Experts of a small language model: a variant of Muon for the experts.
Below are experts of layer 2 (counted from 0) of a mixture-of-experts language model. Rows are named router (the router's row for the expert), gate (a neuron's input weights, with its number), up (a neuron's input weights, with its number) and show model dimensions 288-383. Each number is 128 + 24 x the weight over its row's rms, rounded and kept within 0 to 255. Numbers have three digits each.
After each expert's rows: a language model's description of what the expert responds to; "mostly gets" lists some tokens that are sent to it at least half of the time. This comes from a sample of Wikipedia text that the model never trained on.

# expert 11
router:129144074137067133141119164116134120145118136135129114133115117146104123151110147161096091125141110129141142081145158105114091151138166105144161101158177164166125105093121089155128137159102152159099156128108119153155120155109098085153127087140152115131120094139127106139085151128137149106
gate0:142132099144133114145142121132097104115141140115146087149149091136109105128140120210145162147110093181164158110122148092121134122123104136143130167174134135150105119140140136148134154124114120117131131126124114153152134121132115116147104107118133137114125118179138115151116112158111141136
up0:157128105133105127122124140109098103116153124101155084157165117129133159173166140137095125115119096149161178154135129104105137166115123131143137131151114120157138122141117139149116129111103115143125170136145130146154154128099129107164121098124103107107149119157151125153112129135111129120
gate1:080118173123074074097125126114163111121087085150113163096103121127065126097137147159125160094087164124157141098118112142115104103095123108100167133151136120112128155105118115125114129149139138076130153106134171086097087142134108138130133083193130135139170098115119137147129128107141148145
up1:113088102109084081125128095149134119105128168132160113140133098126139139140105146150100100132119169146114147119133087126164142117107151120127132162127123118119187092119191147155104110149130136146147169133110137170126076158153090192148149121141147111114182121123139117153106135135134154160
gate2:141138135096145092140134091117118143155166170141151112142168102111125123129120130123093112173107153186147147116135120104152132153153169140142128130133171149140091118134113170128155112128096135146111162081119087130077097150110121126104156103118135118121074151107098130126136169080135130148
up2:102175156109127075161151111128106093164147170103128090096119129123119131152126121133106141141111134140120121134157130121175137114143148143163121120118147152140121103133114173115112115135146124139119114110079091119102149107139076141170179093130133135117079134177136134131132149089130141167
gate3:124128133119132140114127118155133143149103111115146148138163080137152137148133128118079100101100154128134084108126096173095190123146123120142118125127102116128147145106143153116169115126145119140131073136109131133116111102133091124116130139127097142129126138108136124141124191099100121164
up3:109147107136141120103134116111133137156093131129136163116159100120139118131122117149097124061127157125136105125153140168086138132150137118125122107157121098105136151106171128115126119135138157112128105095130112134128121131144100138113140148156104127152140186132115166125122132103109145178
It responds to: Second word of names
mostly gets: " States", " War", " York", " Zealand", " Carolina", " River"

# expert 31
router:157148143159118146180112132149134126109139122115154153122133114153130158114174104190125099136111123127134139089119088069155177112079121151143128138139121094149137124116128124125090140158131140120073134164134117160151146120132124128127132144143135106081124136140083124140158163152144142155
gate0:110113056097116184138106126158108124127129104143124145108114149153133140139108143116102067118122131119122126173149086113125062134138166076156123164105119091118138111153113108101055108174138102087118112121129125117082157095108107123139135142121153151104126117126085098107136123131153140136
up0:094140062099153152101123128162121121112144096161143084134104114174130147147124123137105080110100124144135128179121093110160140102137122121137135172109115141116168140198093135101115146135141118111118111088144110115105185096101117124128119166130144108085121118126135099119133133135127131156
gate1:144176156092140145144114094142153124124122140108143160124134096172128079123114133137161112146114157130115111148138145138085142120153098108131146133176131086155113120111088106154102150101113142112135084110128138153126116146121117183158130132127140136137101122104160150148109138123092069115
up1:143164140120100125149132111131133117111123120076110160120157064163113092110133138130170092142088122115121109133122116143082120122170100138135122096147140137140087102152105117175060162103124123115162083148112112166151118134135162150154127118138112130133120123087169130165119116110115099078
gate2:163196104120101125113128156135145125139129151134192118183129137123110133141094124125106097147170096123123119088147137170099129103115137118101108151142158128135172158114105108135161141160179158146113135145127134144143127141151103110128099155161110115158182111136142097165181088131142134132
up2:168143149130089136107136139130167110148125162142187129150110126114094132139099147142112110130142088114118100119121117140114147099118130133105092160128155107131165135105129094119167143144163178137097149165137115125124136112177102132137079170164098122117184134142153128146124122108167167140
gate3:143144145148119115124133142139077132144141120112117102132118151110102099152128100131084103127090168131144129152086125193137087152135129160158140156140130152108137132115112137163148125121120121100097117103135103153121073095111117143160115146148128138134136137092120163114123115105126099113
up3:109145180175158119120139141126117162145142114130130102146069149101115126151133112124064111112100149151160155139091113147132105114136124111143151137163134134103140130158119116153138147116093109117105129086107095141139115121112090113148123139124123141146120116067117147105147113126160130114
It responds to: Headings and infobox labels
mostly gets: "=", " Location", " \"", " Born", " Succeeded", " Coordinates"

# expert 4
router:148134137119087138170099121138162161118161093130109160083135109108117130155106143148143130174088155126179123103109110108163147101136173154132101194147143137102105134116123122132096100130154145093107116145144130130131157142163134121154122135146099137113121134163072122125121120132143185123
gate0:134088173126143126123116130104118112075148135145121147119129183115108174150180190168152130150126095104124128111146163138076112134123104125103101105100081082149086123107112160100120156133148112132173120156141097119099137144120079116121100126118110171142146115089112126113122108126143139095
up0:114128146113123108096107126100107125076142177124103139126106161141104134141164167135130114152110111141102145116162160113085136163116136136115151108109076093109115131120114131091133138159113082127118103132114135124116170154107131062135115142120128124138143102089088110117082083126097170119
gate1:101135145101144148126151124114129120131099167114110147107143113181119141131121097103092093141110112140140102108117124148131129138127106136120125139169095106131115118107156160158084129154101103069112129151116116114163140138090098164148134133154099074159163153160154138095108146147092134113
up1:081134110129130161136165126099126094122134151105118138137133100156093157109124102091094100132136112130139102144135124145146131158146133153104144150111103123167123166096136151120049125111110139113114124144101107114143110173148113137157143120149099083115155135135125111106113112128092176133
gate2:135089134131166136113110120159164120115174119129104167115128149074121111127114101137128096124168112118123042141153145153104130164125109103147113098121172177117101141113102108130110135111119148155118153154138152077112127117138060172093117145138114143120076120154099119120125121140128164125
up2:114102153118151115127114116162160118137141096142119173134126150071119106149104106140126099108129098088171088156121138164099085180118097102131133101127138150109126134103090096132111127094151096154166124145148163081099109150140027135115132144172101136123101129143074118144122147121142143118
gate3:136123125123122149143153125166147113141148153136128114127090126093111147110113146132125140114168117099158138146154122134130144077136104094119125121143130104165114169135116154147089104100116107134114106143125129183122140106120147128125109151139115127106131144146139136097100099107102099060
up3:126116119146121154154155112154163151149133163145108095073096120123099129092151120140134159135170122102121145118109154146151143058152097133139103134117166109145108167136119171140113113118125142112131131152144133154102138127164129099126122127167110132119154158154119124120103140151137117079
It responds to: Word-final pieces, digits
mostly gets: "ment", " Swing", "ition", "com", " tick", "own"

# expert 8
router:113151147119073124126182128133158123112143152098137126148125092138109123133138149164114158171123161127135144149114131104154096106122155117135125119134121128118108110118159135171082121130113122118119143142088125136161131153113160109127163141118181138122116129099119120095124137105169103105
gate0:125130127116122147139152097183058114157130099141135160152165156129102145108162157104160154137142094089143162118129124115103140142113109140143092184094147148098089127098082122120134137136116117121143113117126078134117162141115218133156118136123158105197119141115134154105120120121138143070
up0:131123138114119143122112110171112124188170068145112163149127140099082132125149148108132158142153113110160140109143134106112143158125118140113095166093150165133104089126108112099120148177116122116155144126149091113100165147102148115158120152133176117165107160101146200097130124115156161095
gate1:094148120115148094167118156125119133148094133151114073115143091136152110176121143132156158088152108097113147101102061124131115100150165136139123111137161136096114132107111113092119157097120110117095170115116134128134126144118100124115120166102159174071130106124145115134164139137182115104
up1:072137132169152096160145150100145119121130190158169078086134138108135131162132144124169146128151105119129133114130104166098131117152145147143141090140123130127109107113096116120113132118122111141088152115085098089163084154111118103088142139107143175121149106140118121144133112122193145074
gate2:143163109118098136202111128138149118143133173124142101126139117152114135117150142132100158153118129146141160140088124100094122119198118113129145128145111107126105120144148122079153111112142081147073150115091148138106130098132129141140127123135179097130119162151146143149120142117150131163
up2:125115136121082114160147166142171147122134133140157116107134097129105131137134139127086185138153165137115154145130173092103153109169122118081133145140131116109161127158137120097180108109152135157081142161111131143106136146114103141126124110124143117144106193115130116136099146117137121160
gate3:143139124092116112129156140130167156151147155108128160112070123142139097106104111102118173098108158140133161114136144123186099146110074121143099104117146123155123128090181138125108145154096122144150090117071120153098131140125129145115125115147167135133122141118137111101117135156103154129
up3:157120119117129118131146158115156185148185165101126170114112086106160096136136098135119164116119116161145114100114135092188114148122085116138103107116114157110134138155187150130094144122137140153152094130120092122132125117179114118120123129127176149154113164134115127106124122171122144124
It responds to: Proper-name word pieces
mostly gets: "ograd", " Horizon", " Peak", " da", " Kong", " Fa"

# expert 9
router:106133106138095175125091093120096121128138111120146142114101119131095116149138123162126108126121151143154116106100139141137146180132117168136115172148174117091131121103089106153098122148141152132108121151110123160158212087137136103161105125103118117092113119155120085107100109163147188164
gate0:137093124049143136171100136111126111124119122108131129116098142141127155095108139141141108120131130121127096177158122110153113118137108186146165173150125103120113107122104128135124137130088123163125125150119116134166108126144094178128179140119143165184128160133074130131122150151135150170
up0:112113069089126172137097143183131136146119171072110145105112144156138163128109126172111086140162136145163124115144113149100121111148100179144140157182130149149140153168156121165134131150120086107158131122100136120105150105113160158138150129085154117151152158128140113145126102132143150121
gate1:136125101153121154129111125133146126128125112117138098121138114105116135139168108105102086137090094179086134158129111144116166134138140126133129104144125091116167154134098058164131106106171149078128131135072099155092140100071132109159122092113108124109124135137111069158142131127140198125
up1:070139084120094136166104142136105096103146120146154123132130137147123134106116149129108108124117097125092117148134093142115157105148144116153118097133144102144150181113109088157098110149125122112138144140104144164130111112102158073124118101087121134097133120140124119096108128128138153098
gate2:153120086121123124100125144129126082143138108127146167145169101123122113160106111161238154106120078162113146140125175152117135132102113160131126180098159106133108151139075141155122098144077104102102151141141138135092124136117120120098125140103126103114132123112119124105129170140165148121
up2:157104078151139127127135128091126082143121118155097133119156104082129117163095139142182147134140085142151144134153147157114147130195123145125142149122134120133123120155107109137132094130100099139109124176127145144087139142117117113114127090103115113113162147158142120134150156129173157105
gate3:172130122158159141132115137109132152112103136124118118156135102156122061142114111180149123165110151172140134153096141131155091104108133141151077114100090135135133156135099184135163108158128104149128139126121136153177147157150120131167152110102121128122142114170067120098113117099130103065
up3:168131147147137168124106129115155118133111135114108116131149126140114079122130120167151152170131159134126133153105139101121102100143092155134117120100120125133135110095096158133151134169139120129110124145161149103164138153112098080134147120111112108145137091127077139133113114074143138071
It responds to: Plural and group nouns
mostly gets: " years", " people", " century", " days", " species", " children"

# expert 5
router:114146129103128151123140141143122129126134089129206132104160105149100133130114122134124088123144104146149108140122092124144151110121181127152137186090163131140140100094158149148125104129093135127132104144135140125143150081129101064106139121119114146065124103143110149093102147138141116137
gate0:147126108157145118138141101106143137137169128145116152116112139109147172100140115108126143150104138126149136119160155129137122130121166067163107117130146154110109112127120120100147151134145144105158128140148122088172176128195120085127133099111134091123195092128098127131125150116092100125
up0:157115122175151106151124118137139090127150130154135109143123118151150120118139116114121163186129135154173137110187137111168111129143147127180110098097139170118138150102134075120208129143135123100151141115124108081092152127155121083110141112084130104132102126106159124126129142105105131138
gate1:164145172144134077115126164140155068139159126130138114118136133170117111161151124101103154093111139131140147157142130120110077108170125153112167133164119076163103149166139122117098095125130080144132143108111133125136138138205167184134080139137081137129140119120098172164131121120110116116
up1:156153138138151095149104155169133104145153128096118088120115133163120126155139110135098166101118125095146140131129118121156137095156138122104121150113133036096144148143122137103104133131141112131152151159120130115154126124140178129146072132147114155152122106143103142163098138133126113117
gate2:128141087106103114083093125130104100151114127148128109157107157111155124098133121165129132087130119106169147150087172177167169091118115111159151127120111116125171107140126117138112164092120130131117137089142158086170155119112128110146135110092124087139132146117119093118112138145146103156
up2:138108125131130090074094110149140098175121110165143129133091147112098139137130116111115137114136133100188135137124100173152161103091135108149145167104127113121149156121127091105129146091128161117133139138128141129133143103136125147153109074135109084142164113099088119142094138114170133132
gate3:114133158129106132125150150158091100105127188148113136116167123150140133114075135144093148167120126130132125151161151138135116152134118110172154115127109105138095113113104144119140098119144113135117161123197150169135108128111145133131166152094139140132081097137151125160114139136140093121
up3:122130178138067136102123162145101116103151159121100127134142145124119123135078079121101134133154105128120133114135148105098114137152121085160159112173148103116108121105131119147109094136144124142126154095186168169143060124091130143129157118118115133160106136102127135171092135144157116146
It responds to: As, zeros, sports roles
mostly gets: " 0", " as", " As", "As", "0", " footballer"

# expert 26
router:130128078147119116126129158114136121154151138129133137131120086110140178150163125126115096105121138087141137111103085119142130097119150176143145093125107144092109159121165120131124117145150128104105074190095136190137170115168134140165110140132120100112105106134092141147144085141111097151
gate0:136116112136097146155084118144102138115134144090125166079148130114105118143147149163152172124125077127082151123092150105157089153091112072112134091143114116100111113114112137163160129105111121123150155154088169087120145139095113144118121110121121090156139123075086136124115147136192123176
up0:128133133120109114142115160098107135097108122082133169111158094154130113133148148137139161127150106125087129156126130120113099135094128118135124088105132116116119121111080090174170170104140160126130132158107145100154128156100117133110105128130122100172148132067131113128135121114164086190
gate1:143127198113173144118096115096147156121123130151121126137163129172156182124144162158134123131164121114086101116086097173116092157098135136097143109135090088122108112102176142114125149107088185117146153107137174124113098095162169197129140124126131105088146114149137120148068141148142123124
up1:111134157112160132121110147133139128096110129149150102126124141138162142126166145148143104132102095104086098112130113176124126101089159152153163104132061116139119113101154134113095136116109141156111129121119180144126116042101148151157130101159121145077136132134093113131090149115129126134
gate2:116110173109104125144133118132098121101145117124125122116141110134114130136135126099141095111160147123142127104186101089151105166171125125097168140047147131137152129122131094155129118175137146142140144164101085165135154092137119086143119174107117112119163113118175131126097172111112120126
up2:115114134096120159158102121134091127135168115125106138117122098104105114129128133102146113120151115123178115104149120088137124148164126108135125139079141104115106147163120103152108135174139126123140144174125155111108130112170172076171116137124128131116131129116123112130103174103092125121
gate3:174103079123128109097155171146113126133157092126148127116094126165114182152130089121106121129149126099189150137121111119085125105105113118099156104121061154110131085137159110136100125120159147163113120124138090164105144148146129152164111172164108173151134155137074141140137151139120150137
up3:147119102133089088089177173155109129150162096118119133140096138122138146153144108133132136133096131147155174126095114111129123090113107137103151129166086176107140125138158105183117150078123122156125127146116115117117138164126094150139130142145101174104134136162101144135139126159124174155
It responds to: Particles and prepositions
mostly gets: " up", " out", " down", " over", " Following", " addition"